Weights of a small mixture-of-experts language model, trained from scratch on English Wikipedia: 24 experts in each of 10 layers, a variant of SOAP for the experts.
Below are experts of layer 5 (counted from 0) of a mixture-of-experts language model. Rows are named router (the router's row for the expert), gate (a neuron's input weights, with its number), up (a neuron's input weights, with its number), down (a neuron's output weights, with its number) and show model dimensions 0-191. Each number is 128 + 32 x the weight over its row's rms, rounded and kept within 0 to 255.
After each expert's rows: "gets" lists some tokens that make up at least twice as much of what it gets as of all text. This comes from a sample of Wikipedia text that the model never trained on. Tokens count by the router's weight.

# expert 20
router [204 127 133 117 142 121 114 104 147 203 136 185  97  89 133 109 138 145 182 145  86 155 113 155 142  96 118 127 132 173 121  56  96 107 107  77 145 163 114 124 126 132  61 125 163 129 113 149 103  68 119  71 171 180  75  77 101 133 107 173 125 172  83 118  98 115 106 165 158 130  90 163  90 132 144 152 110 159 165 126 151 151  69 123 162 160 180  96 149  79 181 122 140 127 155  92 162 122 152 128 167 156 137 121  84 148  57 147 178 168 125 137 139 167  62 119 161  95 143 136 147  89 166 113 118 172 139 143  98  96 142 126 151 113  76 130 133 140 112 115 100 128  81  98 183 106 166 139 158 120  75 150  94 119  83 134 176 164 151 103 182 146 112  92 134 181 183 159 151  89 192  95  86 138 128 100 109 107 131 114 105  64 155 111 111 142  45 153 138 135 120 143]
gate0 [132 156 148 147  52 138  91  97  98 130 112 149 131 132 161 151 183  95 169 111  74 126  92 112 148  71 181 112 146 117 114 109 107 178 102  70 169 116 144  80 118 180 125  61 101 159 157  96 135  80  77 110  93  68  68 139  64 161 123 140 140 165 100  94 121 142 126 158  85 118  86 162 139 121 116 117 128 162 114 112  86 114 151 184  79 149 147 101 180 149 140 198  94  76 139 140 159 110  89  81 193 165 167 110 124 152 134 172 165 170 130 107 114 120  95 119 129 178  73 123 118 100 204 118 114  58 164  89  76 118 134 133 145 144 116 125 121 147 135 155 159  40 105  84 112 109 100  95 181  96 174 184  96 122 148 162 133 152 123 148 116 150 146 118 114 131 132  94 166 128 153 110 167 153 140 144 137 129 153 176 150 156 173 128 157 130 107  87 137  83 112 117]
up0 [ 74  55  66 177 142 139  71  97 115  43  67 125  46 109 119 114 125  72 123 124  96 147 105 137 110  46 128  70 118 132 192  81  97 105 154 121 140 105 135 157 133 115 125 147 142 111 127 147 148 101  97 152 167 103 164 110 195 105 118 168  64 123 114 145 150  94 119 101 153 155 134  94 141 142  99  95 167 133 111 160 134 138 171 172 105 151 175  83 167 148 188 154 144  85  95  86  74 124  94 159 152 141 117 125 100 143  86 201 145 149 160 100 176 112 108 141 155  91 148 124 124 154 151 122 110  88  84 129  61 139 116 107 193 156  90 162 136 126 107 188 131 131 106  85  93 170 100 179 141 140 171 130  89 135 156 106 132 116 174 111 151 124 133 134 124 163  71 175 145 131 108 153 150 159 113 129 163 114 127 100  98 157  73 119 152  98 119 145  88 102 165 145]
down0 [142 101 110 186 133 153 103 101  84  81 105 143  79 143  83 159 151 116 149 108  64  24  99  86 117 143 134 129 105 106 164 201 190 110 126  92 127 156 120 130 135 114 127 138 169 103 124 129 115 107  74  95 130  79 135  92  89 132 127 185 125 142 152 168  72  89 106  90 135 137  98 136 170 111 163 151 129 138 173 133 116 148 124 164  67 168  97 158 135 106 157 122  50 113 206 136 117 110 144 118 108 163 152 114 145 115  81 166  90 113 140 166 149 107 153 120 130 187 119 133 168 119 145 129 125 131 152 102 118  68 113 149 152 112 149 141 110  84 140 197 178 105 145 104 151 204  74  97 154 159 163  93 127  86 105 180 178 129 143 110 141 118 176  98 131 176 128 155 169 191 167 117  69 137 154 152 116 142 145  89 162 153 136 128 165 133 202 132  73 146 130 135]
gets: "1", "2", "3", "0", "4", "5"

# expert 9
router [172 117 136 121  42 123  84 212  84 138 143 150 100  82 162 152 145 168 149 162 147 133  95  95 120  31 144 160 162 191 137 106  53 166 112 102 148 124 157  89 131  60 111 132 135 169 169 174 125  99 121 154 142 122 119 118 150 116 138 140 132 118  62  92  83 122 108 104 162 106  78 149 179 115 149 109 128  95  90 170 148 205  36 133 110 128 119 126 127  90 126 154 109 176 151 153 132 138 109 143 132 138 120 127 110 135 118  97 153 179 147 172 156  68 119 100 154  82 116 168 115 131 174 118 185 126 112 146 118 104 157 129  95 129 160 145 180  93  79 147  43 189  95 114 155 115 170 140 133 139  83 128 132 167  96 119 187 172 155 124 105 162  94  99 143 160 142 115 109  92 124 117 120  83 129 144 112 106 128  79 174  97 172 128 123 143  93 126 171 114 142 119]
gate0 [134 127 156  99 103 131  92 140 186 206 164 173  90 123 163 102 174 176 162 160 146 131 118 147  66 113 158 104  85 127 166 146 130 136 167 152 128  80 143  44 129 101  75 117 109 208 138 130 142  89 196 176  86  99 103 146  47 126  73 137  91 111 152 144 126 189  55 116 119 135  66 150 112 160 114 152 118 163 125 148 138 164 117 121 145  71 119 148  69 121 158 117 166 207 162 124  97 124 170 117 161 101 169 124 146  87 131  90  75  99  98 137  75  97  79 143 147 100 111 147 127 169 145 156 143  77  91 138 168  95 129 109  76 160 135 133 165 109 144 151 113  94 124 150  85 144 131 146 120 126 127 142 125 125 123  77 158  91 101 125 118 131  34 148 141 118 163 133 107 119 106 186  87 112 137 154 130 168 174 105 139  79 136 130 144 136  94 142 151 125 138 156]
up0 [121  93  56 162 147 117 136 152 124 148 151 160  62 148 135  98 120 112 101  93 118  97 146 147 100  84 103 112 161 156 138 141 139 117  56 160 118 134  93 144 140 114 136  82 157 114 147 126 128 113 113 158 125 123  92 177  95 178 135 141 162  90 145 170 193 102  96  88 116  81 120 106 150 149 145 157 149  59  70 140 140 138 117 124  71 167 136 109 145 118  74 125 119 125 106 164 105  79 125 182 138 141 126 128 132 119 148  21 166 160  90 230 133 192 146 133  88  96 110 159 163 122  80 128 158 118  84 136  98 180 106 116 185  91 131 164  88 157 177 159 103  95 180 147 108 142 116 200 143 106 119 155 101 112 161  69 149  89 137 137 120  50 147 124 107  98 101  87  79  82 171 141 118 166 150 153 129 125 138  96 158 159  88 138  85 126  96 136 124 122 180 127]
down0 [ 55 124 165 107 189 131 142 153 172 162 113 119 144 132 136  66 172 176 149 114 145 136 137 120 118  80 104 156 101 114 103 100 143 141 137 111  16 122 111 116 117 173 150  79 121 115 132  86 186 142 136  58 115 132 109 119  71  96  94 162  83 137 156 152 127 132  96 146  82 112 132 179  92 104 116  63 106 170 144 131 150  57  72 137 161 147 103 146  86 144  97 131  94 136 128  99  97  91 149  91 180  86 158 137 121 103  98 133  53 161 101 101 138 157 167 123  96 113 118 134 117 130 163 166 149  84 108 140  90 168 150 139  94 169 163  40 157 107 165 166 176 164 122 163 135 154 140 150 138 106 177  79 150 120 139 101 147  85 142 163 171 138 126 207  80 122 178 175  66 124 145 108  97 115 115 115 126 147 149 137 147 134  96 133  78 106 110 133 105 168 126 146]
gets: " ", "0 ", "1 ", "2 ", ") ", "3 "

# expert 1
router [163  49 147  64 168  77 123  87 155 148 104  86 114 141 106 124 133 136 169 104 128 108 145 160 136 119 173  98 150 162  96  72 106 106 175 142 124 183 155 178  94 126  93 105  86 112 134 114 110 108 157 170  55 160 114 104 125  80  89  75 120 165 207 162 145 133 105 171 110 159 100 149 137 127 138 136 129 187 131 133 115 146 106 146 128 153 116  62 155 116 143 166 109 141 174 157 159 193 179 120  87 148 165  88 131 141 114 127 143 153  58 159 142 129  90 163 186 158 118 119 143 101 178  95 163 111 130 104  92 131 116 149 187 122 129 168  94  98  62 125  86 161  95 159 105 116 175 119 155 166 140 124 114 183  94 127 154 110 158 122 136 190 131  92 123 132 210 152 124  98 154 151 106  97 114  73 126  77 100 129 138 148 110  97  96 153  82  51 156 135 119 145]
gate0 [189 149 142  97 136  95 116 132 148  88  55 115 169 175  93 123 131 153 113 163  83 142 135 182 190 156 133  80 100 111 106 133  77 135 168 141 103 189 131 164 131  79  93 111 112 115 121 101 119  55 163 101 103  64  70  95 119 140 110 150 158 102 107 184 140 109 144 140 131 177 139 107 157 200 117 117  97 164 134 139  83 104 125 118 154 181 105  88 169 122  61 190 121 156 116 127 147 178  48 163 144 153 136 142 104 122 192 143  97  77 131  94 185 134  88 100 138  71 173 141 128 140 124  94  85 162 137 129 124  79 114 132 145 142 119 103 161 119 129 153 165  65 150 137 146 110 127 119  93 127 107 124 158 103 135 225 104 107  95 122 149 156 120 135 146 196 183 125  87 123 111 129 163 154 138 163 167  80  94 132 126 134 157 107  99  73 108 157 128  97 147 108]
up0 [182  97  68 138 157 160 115 129 133 180 146 115 178  84  92 162 159 184 118 140 145 119 130 127 125  50 138 216 129  91 146 167 213 119 115 101  76 132 194 123 102 107 131 114 105 165  81  80  99  62  94 127 163 144 152 139 143 137 191 119 118 133  84 111 144 137  95 124  71 150 113 105 105 110 155 149 224 184 153 125 179 132  85 150 126 129  84  93 112 111 140 148  78 120 128 149 163 101 163  74 152 130 128 103  69 155  73  90 120 117 150 119  49 169 142 155 103 151 138 107 133 147  98 171 145 146 133 171 156  94 136  96 135 144 123 149 150 164 101 136 157 139  79 116 194  33 141 147 163 155 180 117 123 102 128 181 144 184 139 104 127 126 121 116 124  87 146 150 144 113 122 130 155 132 120 117 102 181 128 113 128  74 116 100 135 145 130 141  99 162 139 123]
down0 [139 153 143 104 143 118 167 122 146 154 137 171 131 177 178 153 124 139 134 104 150 101  58 166 118  92 144 104  59 130 143  76  67 170 103 147 126 150 116 104 158 189 149  96 165  64 161  73 141 132 173  42  96  71 120 127 111 138  88 130 148 125  58 132 106  66 183 142 146 115 143 180 205 123 127 108  95 124 109  84  64 160  95  79 192 160 152 151 124 160 147 132 179 140 127 123 155 132 148 163 122 138 127 164 134 127 165 122 144 135  70 111 146 177 188 122 144 139 118 164 133 108  98 121  84 139 112 108 153 153 111 107 136 155 146 107  89 142  88 169 106  97 131  76 106 188 103 129  57 147 112 158 160 144  97 112 100 120 140  79 156 119 126 163 106  98 113  81 129 149 174 178 141  70 150 189 120  88 132 156 115 153 156 139 139 103 173 131  88 125 186 147]
gets: "of ", "in ", "to ", "201", "for ", "by "

# expert 14
router [161 131 140 121  63  92 161 156  89 180  97 148  16  57 116 164 139 113 116 155 116 127  91  97 113 137 169 131 163 149 185  71 105 132 156  93 133 135 126 139 120 105  72 140 151 184 182 150 102 139 166 124 120 125 137  69 124  90 110 144  94 159  84 178 111 175 142 147 171 136 125 112 176 131 108  97 107 117  95 152 113 177 126  76 169 119 148  49 114 125 138 129 154 143  69 133 143 187 138 145 159 111 170  98 132 129  73 186 113 164 166 172 114  73 149 136 102 149 111  84 157 134 118 179 166 164  91  89 155 109 142 131 116  91 173 139 110 115  85  86 148  86 131 123  83 135 128  98 101 110 160 113 118 148 147 110 163 109 160 125 159 135  94 116 146 135 107 144  83 147 123 157 124 179 122 125  73 106  91 124 132 126 157 100 203  69 169 105 112 199 178  94]
gate0 [ 97 142 120 151 125 152 142 112 141 146 119 126  47  94 233 169 128  90 119 157  97 122  94 119  80 105 136 141 192 185  93 135 131  70 145 122 118 164 158 183 109 162  84 151 134 105 153 116 166 109 116 138  97 101 144 127 153 106 136 159 119 114 134 134 105 160 164 130 103 142  70  70  72 147 151 151 175 110 129 162 104  78  98 168  87 142 117  95 114 181 145 197 110 185  53  75 136 165 165 125 140 142  90 166 180  93 139  75 131 190 116 121 116  95 147 197 175 138 144 156 168 170 176 153 133 149 122 173 192 131 118 105 143 119 197 127  90 115 112 161 106 158 106 142 110 143 175 119  74 123  85 128 113 127 147 121 141 167 157 118  65 110 164 117 201 152  90 154 153 131 162 133 124 136 110 125  93 142 137 152 133 115  71 154 131 138 134  64 126 101 126 150]
up0 [ 99 136 138 130 128 157 161 138 109 119 133 124 158  72  71 103 148  93 172 107 130 106  95 129 142 165 133 166 168  89 101  73 119 133 155 141 113 136 160 115 106  98 106 130 144 109 143 167 172 107 157 185 125 126 123 102 117 200  48 121 177  99 136 108  97 140 182  87 106  94 134 113 112 164 109 122 106 174 115 161 104 136 178 156 157 100 190 132 148 163 123 162 133 147  65 132 178 186 184 154 146  95 173 112  76 110 106 101  98 125 170  99 109 118 150 168 122 189 155  86 123 116  71 130 132  96 117 108 224  61 138 153 142  93 140 118 177 206 105 115 138 158 115 110 112 103 190 142 133  67 133 117  82 129 129  81 119  78 145 116 140 139 163 152 196 106 169 105 119  77 159 116 157 118 138 116 103 138 128 157 119  94  77  72  76 162 150 147 108 192 127 112]
down0 [175 139 158  98 137 138 156 148 182 141 155 108 200 130 116  84  97 156 144 117  77  80 179 120 180 156 106 180  96 132 111  80 127 130 173 103 104 124 125 117 152  97 148 113 111  99  59 129 153  59 127  70 106 127 131 116 104 105  85 108 139 125 116 107  96 165 154  96 158  88  54 118 123  71 146 127  76 140 122  86 159 185 188 115 108 160  83 164 149 101  83 136 115 115 157 159 146  97 103 143 109 188 144 117  83  83 117 138 112  77 148 152 113 207 124 127  85 173 104 200 127 127 164  87 154 145 109 139 102  55  96 108 154 165 134 155 124 117 136 128  88 100 144 105  90 112 142 116 124  91 170 180 151 151 131 157  66  64 132 119 132 154 113 126 130 121 209 125 129 178  91 188 132  94 140 127 151 144 110 117  93 150 173 110 100 131 103 127 140 183  67 134]
gets: "the ", "a ", "-", "The ", "s ", "an "

# expert 5
router [135 115 111 116  54 102 157 179 107 143 100 154  81  78 132 215 143 164 105 153 103 178 126 111  88 125 173 100 127 159 164  93  74 123 144  52 131 129 181 133 160  91  50 149 103 165 178 145 158 134 132  91 114 139 112 106 126  91 110 117 110 172 119 179 111 184 138 112 172 127 134 134 147 158 102  73  75 129 112 176 141 186 133  98 159 145 146  80 139 141  98 124 150 164  48 150  98 144 105 138 122  95 127 106 122 120  91 159 101 176 133 174 128  94 138  94 130 153 105  65 177 125 128 188 182 144 102  87 146 108 120 167 106  90 202 162 116 114  92 107 143 105 148 152  68 167 106  68 106 108 126 132 167 151 157 114 110 115 156 168 137 129 110 138 140 116  83 118  90 106 137 184 131 188  90 112  95 105  93 111 146 149 169  93 174 117 151 100 115 154 161  94]
gate0 [137 130  72 176 112 137 125 105  67  74  70  91 110  91  91 183 149 140 115 144 136 164 132 114 138 104 128 137 145 127 150 134 115 122 176 162 162 144 114  74  89  69  98 118  99 182 143 114 121 134  87  43 130 134 178 149 142 119 140 100  98  87 106 153 126 124 104 115 104 169 159  78 108 195 133 145 134 155 152 110 208 195  97  82 144 134 170 101 139 164  77 110  73 109  92 112 195 179 139 131 148 159 140 118 123  63 100 135  74 112 100 140 200 104 146 103 157 132 130 171 124 173 138 127 157 154 109 189 158 105  67 162 159 108 137 146  76  91 109 103 128 114 130 119 102 157 171  75 101 113 116 162 139 150 178 141 127 106 120 166 147 110 108 144  88 114 154 164 121 138 143 154 133 127 111  90  72 143 118 110  93 130 133 172 229 140 114 128  98  76 124  71]
up0 [101 115 154 126 144 143  58 175 136  94 139 114 144 120 163 170 177  83 136 134 145 147  99  93 156 117 182 187 149 135 135 186 110  76 101 101  93 123  85 121 120  86  50 125 158 121 157 120  96  98 167 139 133 148 166 127 103 116 110 202  79 152 170 163 161 118 106 239 155 152 116  97 148 162  94 108 154 120 157 106  38 124 115 131 106 159 145 111 110 119 122 144 125 120 117  93 113 158 168 113 137 118  67 138 142 162 114 208 138 146 100 118 142 165 161 153  91 132 134 106 147 142 160 176 159 112  93 135 187 139 123 137 110 171 116 161 145 124  86 103 135 140 162 130  91 184 124  91 119  86 139 109  94 130 128 175 162 105  91 132  88 118 175 135  70  80 149 125  47  97 166 124 167 161 117  89 137 162  74  68 139 127 119 124 101 120 125  56 148 163 128  79]
down0 [162 146 114 140 215 105 109  81 108 100 146 133 143 108 124 129 161 192 119 122 125 149  52 161 152  89  71 178  86 109 122 135 131  85 190 126  97  97 108 164  96 111 159 110 100 104 120 141 159 157  69 162  94 151 121  90 114  99 146  86 137  98 172 126  85  97 143  77  66 120 146 134 131 141 170 138 120 184 142 119 134  88 176 166 108  81 106 147 198 121 148 108 123 154 111 146 160 128 102 154 161 111 132 103 130 108 135 170 127  92 162  58 124 155 116 146 118  89 133 157 126 167 126  81  80 145 160 142  81 154 152 113 193 113 128 109  66  81 198 146 127 169  81  94 137  91 114 125 114 115 159  94 143 159 100  95 108 147 169 161 148 148 132 164  95 125 128 142 135 141 128 167 130  79 216 105 148 121 191 135 111 141  99 143 152 134 194 217 119 108  80 140]
gets: "the ", "a ", "The ", "and ", "s ", "his "

# expert 16
router [140  81 118  22 167  72 137 119 157 186 135  82 124 129 101 147 167 154 105  85 145 174 143 166 113  86 124  90 184 161 105 170 128 113 133 144 119 150 190 132 113 126 136  92  52 138 148 167 106 164 137 173  87 146  83 105 104 142 158 126 128 149 196 127 109 110  96 121 135 143  42 109 133  81 109 140  99 164 147 159  72 111  99 101 131 176 156 100 141 112 125 147  69 204 128 151 129 143  87 127 110 170 141 115 164 137  80 115 150 174 133 157 120 109 120 133 159 155 117 106 108  83 145  31 113 121 126 130 130 136 181 120 182 129 144 165  91  74 101 145 103 105  74 129  96 116 110 103  91 139  72 151  97 180 115 143  95 117 125 135 117 153 154 111 130 142 136 149 177 107 177 136 156 106 118 110 160  79 103 116 125 142 133 106 151  82  39 132 197 140 152 129]
gate0 [150  84 181 157 103 125 163 140 103 148 130 168  62 157 125 233 105 150  97 112 120 203 126 149 153  84 150 156 125 156 220 142 123 108  98 136 128 122 164 167 164 123 106 144 156 137 147 112 163 158  91 114 195 121 212 147  96 118  82 156 120 150 141 100 158 167 120 147 142 169 125 141 118  79 140  84 102 155  92 104 152 146 191 159  88 154 152 108 105  82 143 140  96 145 149 125 139  95 101  70 106 140 127 111 115 127  89 175 117 178  58 158 140 142 183  55 146 147 170 164 130  99  93 165 137 116 156  48 153 128 148 170 121 129 111 119 133 122 122 169 139 136 135 122 105 108 138 168 113 166 106 176 144 150 118 117 126 149 167 136 110 107  92  97  81 157 132 101 154 188 100  97 150  94 136 157 156 126 163 107  46 158 119 116  54 104 105 115  91 132 166 139]
up0 [150 130  95 163 105 134 120 118 126 131  98 136 156 130 130 155 127 102  93 130 107  81 107  25 155 117 152 122 200  84 144 103 117 132 142 106 167 148 167 149  99 137 129 112  77 166 176 160  97 157 102  86 100 109 160 136 202 144 135 146 104 100 106 136  89 127 156 130 131 133 127 155 129 146 123 120 134 121  88 176 141 140 140 145 151 156 151  88 148 132 113 124 124  77  97 129 131 146 174  70 131 131 117 109 184 163 180 154 139 115 141  73 114 180 188 132 131 141 135  63 110 140 172  90  94 109  91 192 110  94 136  95 108 116 113 130 189 109 125 136  54 162 103 154 136 157  76 189  55  76 137 188 148  90 158 113 153 102 141 130 144 175  96 122 130 111 143 184  99  88 114 114  99 138  83  83 116 159  98 211  99 134 125 180 237 123 102 177 126 126 148 105]
down0 [113 132  96 143 123 139 155 108  94 205 154 141 112 126 136 174 110 155 148 126 107 127  90 122 152 150 134 147 133 218 125 171 118 100 145 165 117 164 171 112 157 137  86 132 129 173 156 132 167 144 103  11 234 125 147 166 100 127 118 125 145  91 119  84  81 108 177  79  74 139 122 116 155 151 135 130  93 123 171 180 108 102 123 180 116 126 153 164  93 132 136 109  85 139 144 123 135 145 148 127 157 162  90 115 111  99 145 220  56 117 166 171 114 142  95 126 123 121 112 118 109  75 106 160 125 133  87 121 152 125  91 140 153 163 135 144 100 119 114 146 140 194  95 128  71 139 141 145 149 152 127  85 148 154 186 173 151 145 114 157 161 126 126  80 140  78 107  62 117 134 104 106 119 173 150 142 102 193 184 114  83 133 165 131  42 102 120  89  98 138 133 166]
gets: ", ", "(", "in ", "of ", ". ", "In "

# expert 8
router [131 112 137 150 127 131 111 144 124 178 130 143 130 132 114 187 101 174 172 105 162 111 111 115 125 110  86 113 109 166 140  97 134 136 142 127  88 121 138 152  85  89  86 116  77 157 143 185 139 110 169 154  62 154  82  87 133 100 141 225 136 127 105  92  89 162 143  96 174 169  60 152 181 134 136 122 119 179 165 134  97 188  58 148 123 148 177 134 135   6 120  97 142 126 158 160  91 127  70 156 161  80 165 152 118 158 108 162 136 141 111 109 110 115 106 174  90 115 116 129 141 138 155 139 120 113  96 121 121 109 121 103 178 125 199 145 150 119 115 154 111 116  84 192  76 127 160 138  86 141 149 135  80 186 114  92 136 155  96 147 104 144  94  92 147 135 177 156 157 134 151  76  53 164  99 130  69 138  99 136 117 111 147 120 123 131  56 129 160 140 113 179]
gate0 [147 125 126 100 104 126 146 142  94 136 116 117 180 159 160  95  98 113  90 119  91 152 115  96  66 153  96 157 127 147 133 100 144 103  72  85 144 143 140 109 130 153  85 122 109 138 121 153 115 110 162 170 173 132 189 120 107 111  70 140 129  65 142  38  97 159 134 170 124 145 188 187 220 144 133 115 113 152  94 100  96 125 152  76 114 151 106 129 162  83 101 163 132 118 156  96 125 130 131 137 158 111 177 152 148 144  36 124  90 185 111  97 142 122 122 177  85 171 193  53  88  85 171 155 168 128 126 131  93 143 119 155 128 168 139 130 190  74  97 132 137 181 107  91 122 150 133 180 109 199 120  89 139  96  85 109 140 148 130 128 107 117 120 164 100 162 125 147 130 122 141  77 181 132 138  87 124  76  86 172 180 118 172 137 129 113  75 100 115 125  97  97]
up0 [172  89 135 166 117  94 128 144 158 112 171 146 116 104 135 140 119 127 105  92  93 174  92 151 121 134 121 146 121 147  76 107 123  84  99 144 131  65 105 106 124 164 141 189 113  85 146 132  74  75 117  85 169 153  97 142 144 126 124 113 139 104 162  67 168 104 106 105 165 124 113 142  36 137 138 132 165 105  93 114 189 138  72 134  85  93 126  46  75  81 143 149 114 122 188 158 150 173  96  94 101 147 155 126 142 119 117 124 150 140  55 162 167 142 158  96  92 160 117 152 120 134 128 154  82 103 129 118 117 116  63 111 163 106 162 167 161 139 131 122 146 184  88 134 145 165 135 173 159 107 158 204 111 146  95 103  91 110 160 192 115 133  95  22 161 137 144  75 167 138 136 161 100  88 172 124  97 123 102  86 170 143 113 122 139 188 149 132 170 146 163 127]
down0 [161 116 117  90 105 119  93 172 128 152 137  63 142 120 149 148 142 175 108 144 125 167 116  97 132 175  90 137 120 206 148 178 130 136 127 122 128 164 173 101 175 116 183 124 154 146 132 185 139 156 132 145  99 141 155 143 228 191 106 175 141 191 106 133 104 148  85 110 117 150 110 148  96 158  86 146  95 157 107 120  95 114 102  90 177 107 164 120 129 135 157 105  75 117 189 176 133 127 150 126 152 100 116 127 105 193 147 123  71 142 120 112 163  71 136 146 120 122 103 120  56 172  99 118  88 124 156 108  96 137 126 160 104 108  84 134 150 152 116 142 149 141  97 124 127 160 134  90  80 105 148 102 117  63 148 111 177 104 109 162 186 117 138 151 121 201 203  75 107 127 211 168 149 107  52 146 192 117 124 127  91  99 114 119 141 134 147 140 148  99 189 154]
gets: " ", "D", "C", "K", "M", "G"

# expert 10
router [129  59  94  64  92 151 123  74 131 204  61 117  75 111  93 132 137 160 159 170  98 137  92 140 138 124 106 136 142 112 108 109  76 109 167  63  99 159 167 113 122 164 141 148 149  89 141 187 117  95 110 176 112 156 110 129 156 105 134 114 101 141 173 104  83 218 141 110 133 149 140 162 144  74 131  80 152 128 136 131 123  93 114 176 139 195 112 174 144 101 113 125  87 150 172 133 125 134 128 110 170  99 153 122 149 105 139  87 202 121 136 164  99 127 110 127 128  91 124 105 181 156 152 105 171 117 127 121 159 103 115 157 185 126  88 130 118 118 127 157  77 103  91 176 145 151 158 133 103 131 136 112 114 150 116 110 141 159 140 135 129 153  92  91 109 139 165 100 119 113 203 159  45 111  79 114  95 114 141 177 152  82  82  63 206 110 143 121 119 186 193 102]
gate0 [129 141 185  59 107  90 136 117 131 116  81 114 124  94 148 152 100 150 164  67 129 112 139 170  90 162 153 127 183 135 142 190  40 112 169 103  86 139  84 120  66 118 119  84  97 146 102 192 129 120  82  96 139 170  84 142 139 119  95 142 118 162 155 107 149 129 136 107 137 153 141  40  83  87 176 178  99 143  89 155 150 126 189 138 119 133 172 208 113 108 162 114 124  78 130 134 152 133 134  95  94 109 126 146 108 162 104 125 144  82 129 115 138 115 136 101  98  88 133 157 214 101 154 179 120  73 138  90 191 116 109 132 183 118 115  79 117 176 115 163 129 121 113 196 135 123  89 112 111 143 106 123 130 133 129 130 121 163 131 156 119  99 132 154 108 153 137 104  65 132 166 140 200 148 135 104 110 138 185 143 151  96  99 118 121 112 128  45 176  94 164  96]
up0 [169 123  75 130 112 174 160 148 161 205 154 125 140 113 117  80  79 137 124  60  90 149 107 132 100 138 106 130  90 128 117 188  73 117 128 136 119 126 174  98 159 150 207 122 109  99 115 133 196 176  85 102 164 114 135 116 126 105 141 149 105 132 140  72 181  70 114 113 181 139 155 119 130  91 150 102  53 143 118 127 159 146 127 186 111 180 132 165  89 105 126 129 175 105 121  93 123 196 196 148  91 131 149 148  49 136 112 128  97  51 205 122  86 149 142 159 113 113 134 156 174 132 131 148 110 111 125  95 135 147 140 141 168  80 118 112 137 197 110 128 127 124 163 134  91 129 131 136 125  71 160  68 155 122 127 122 140 188 127 122 135 148 160 141  73 124 169 118  84 112 144 107 120 203 121  63 125 132 130 113 170 165 126 114 107  69 171 153 122 148 145  96]
down0 [ 89 150 149 190 106 113  95 159 153 146 176  79 143 100 125 114 151 145 118 134 172 128  84 138  97 189  99 167 100  71 153 144 105  76 146 149 161 163 131 130 166 129  84 110 114  93  80 125 169 113 119 104  96 116  76 149 111 156 162 103 183  81  91 131  98 182 126 152 159 144  39 154 121  93 100 107 101  95 129 142  99 143 190 150 128 119 141  99 136 145 156 136 144 133 117 109 137 189  89  74 118 134 122 131 103 211 116  81  32 107  63  75 115 131 135  93 148 119 109 110  86 103 111 125 162 103 172 154  93 131 134 121  97  86  73 117 222 115  75 127 109 116 202 179 132 128  66 142 124 112  76 127 138 147 116 172 152 141 132 139  81 125 111 140  88  99  96 114 125 117  85 113  83 122  86 138 135 177 147  75 114 164 113  92 131 156 144 133 119  99 122 143]
gets: "| ", ".", "–", "(", "|", ","

# expert 22
router [142 128 108 140  83 111 130 208 120 119 143 153 142  99 155 154 153 157 111  65 119 189 119 114 109 111 208 113 134 132  56 159  96  96 159 149 106  92 133 133 137 116 129 140 128 185 138 189 111 130 185  82 173 138 129  86 120 117 113  97  93 153  93 171 114 197 147 131 148  96 110 116 121 115  98 141  58 123 115  93  74 159  73 102 144 161  95 130 168 140 117 105 117 177  65 124  97 141 118 126  90 105 134 131 104 107 150 100 131 164 150 183 145  97 144 106 217 157  84  96 114 101 152 112 209 108  69 118 148 160 141 150 130 116 114 168  97 128  63 104 124 116 110 128  93 156 126 130 177 163 133 131 187 204 105  89 163  94 200 183 100 143 122 124 116 133 120 101  81  85 143 122 126 162 118 137 128  61 113 170 176  96 162  93 169 122 134 128 141 127 173 133]
gate0 [142 130 115 115  88 130  65 119 176 109 137 204 144 160 107  93 141 132 127 135 153 157 132  68  42  99 118  88 139 100 125 218  78 129 185  89 106  76 105 119 124 165 182 122 124 144 159 138 126  55 162 118 126 128 196 130  93 124 122 125 149  82 139 169 163 139 123 124 140 167 162  72 127  85  98 141 122 113  99 163  66 152 140  97 130 134 135 183 133 114  76 117 121 113 167 151 112 129 117 131 101 106 115 106 177 105  98 134 107 133 116 131  93 150 143 107 104 120  80 121 140 121 142 183  88  89  49 144  93 182 107 137 122 121 119 149 108 134 110 146  66 105 176 145 142 145 185 116  93 132 122  96 129 176 140  96 155 138 162 166  47 123  71 129  81 196 121  59 163 176  94 111 121 128 111 134 163 104 133 133  87  39 128 121 155 135  97 144  99 115 164 134]
up0 [141 127 138 112 102 148 123 147 190 142 165 146 136 141 114 120 144 131 134 102 135 218 151 101 123  93 158 128 142  79  95 196 108 109 151  68 167 120  86  90 104 137 117 175  62 166 181 140 147 115 136 127  81 144 134 118 103  70 126  98 133  97 131 142 150  76 194 149 138  92 172 183 157 172 108 110 104 116 126 107  98 124 112 141 108 132 160 164 111 174 113 113 135  77 115  99 120 133  85  57  86 152 141 178 147 184  96 109 102 179  83 110 181 135 146 113 126  90 127 102 164 124 124 135  91  51  70 162 162 102 128 164 157 159 104 155  53 155 131 136 127 133 111 134  87 104 105 104 162 119 109  88  95 128 169  57 125 186 116 154 127 104 116 141 130 172  95 165  81 113 156 156  72 120  91 214 114 111 164 138 139 150 145 142 149 148 134 180 142  91 199 132]
down0 [ 94 176 172 124 107 153 148 224 126 126 175 206 131 102 136 131 137 197  74 188 116 155 159 116 152 169 121 136 167  72 104 156 199 156  96  98 174 173 196 171 177  84 130 128 108 155  45 118 120 145 148 187 120 113 111 116 143 170 104 162 136  94  92 110 140 131 123 137  86  97  82 133  48 125 120 140 108 121 127 100 108  85 121  72 110 115  79 137 174 142 155 119  94 172 119 140 167 128 125 165 156 104 159 152 124 112  80  52 150 108 110  98 116 131  88 143  94 164 110 126 139 143 143 153  82 134  53 158 119 147  95 127 116 129 111  86  90 125 129 144 168 135 157 153 129 121 156 111 100 131 138 169 150  87 116 112 133  97 141 106  91 118 126  95 134  97 192 146 167 124 137 132 111 105 125 114 171 119 182 113 152 128 134 189  87 173 134 123 128 152 139 214]
gets: "and ", "of ", "ing ", "ation ", "er ", "or "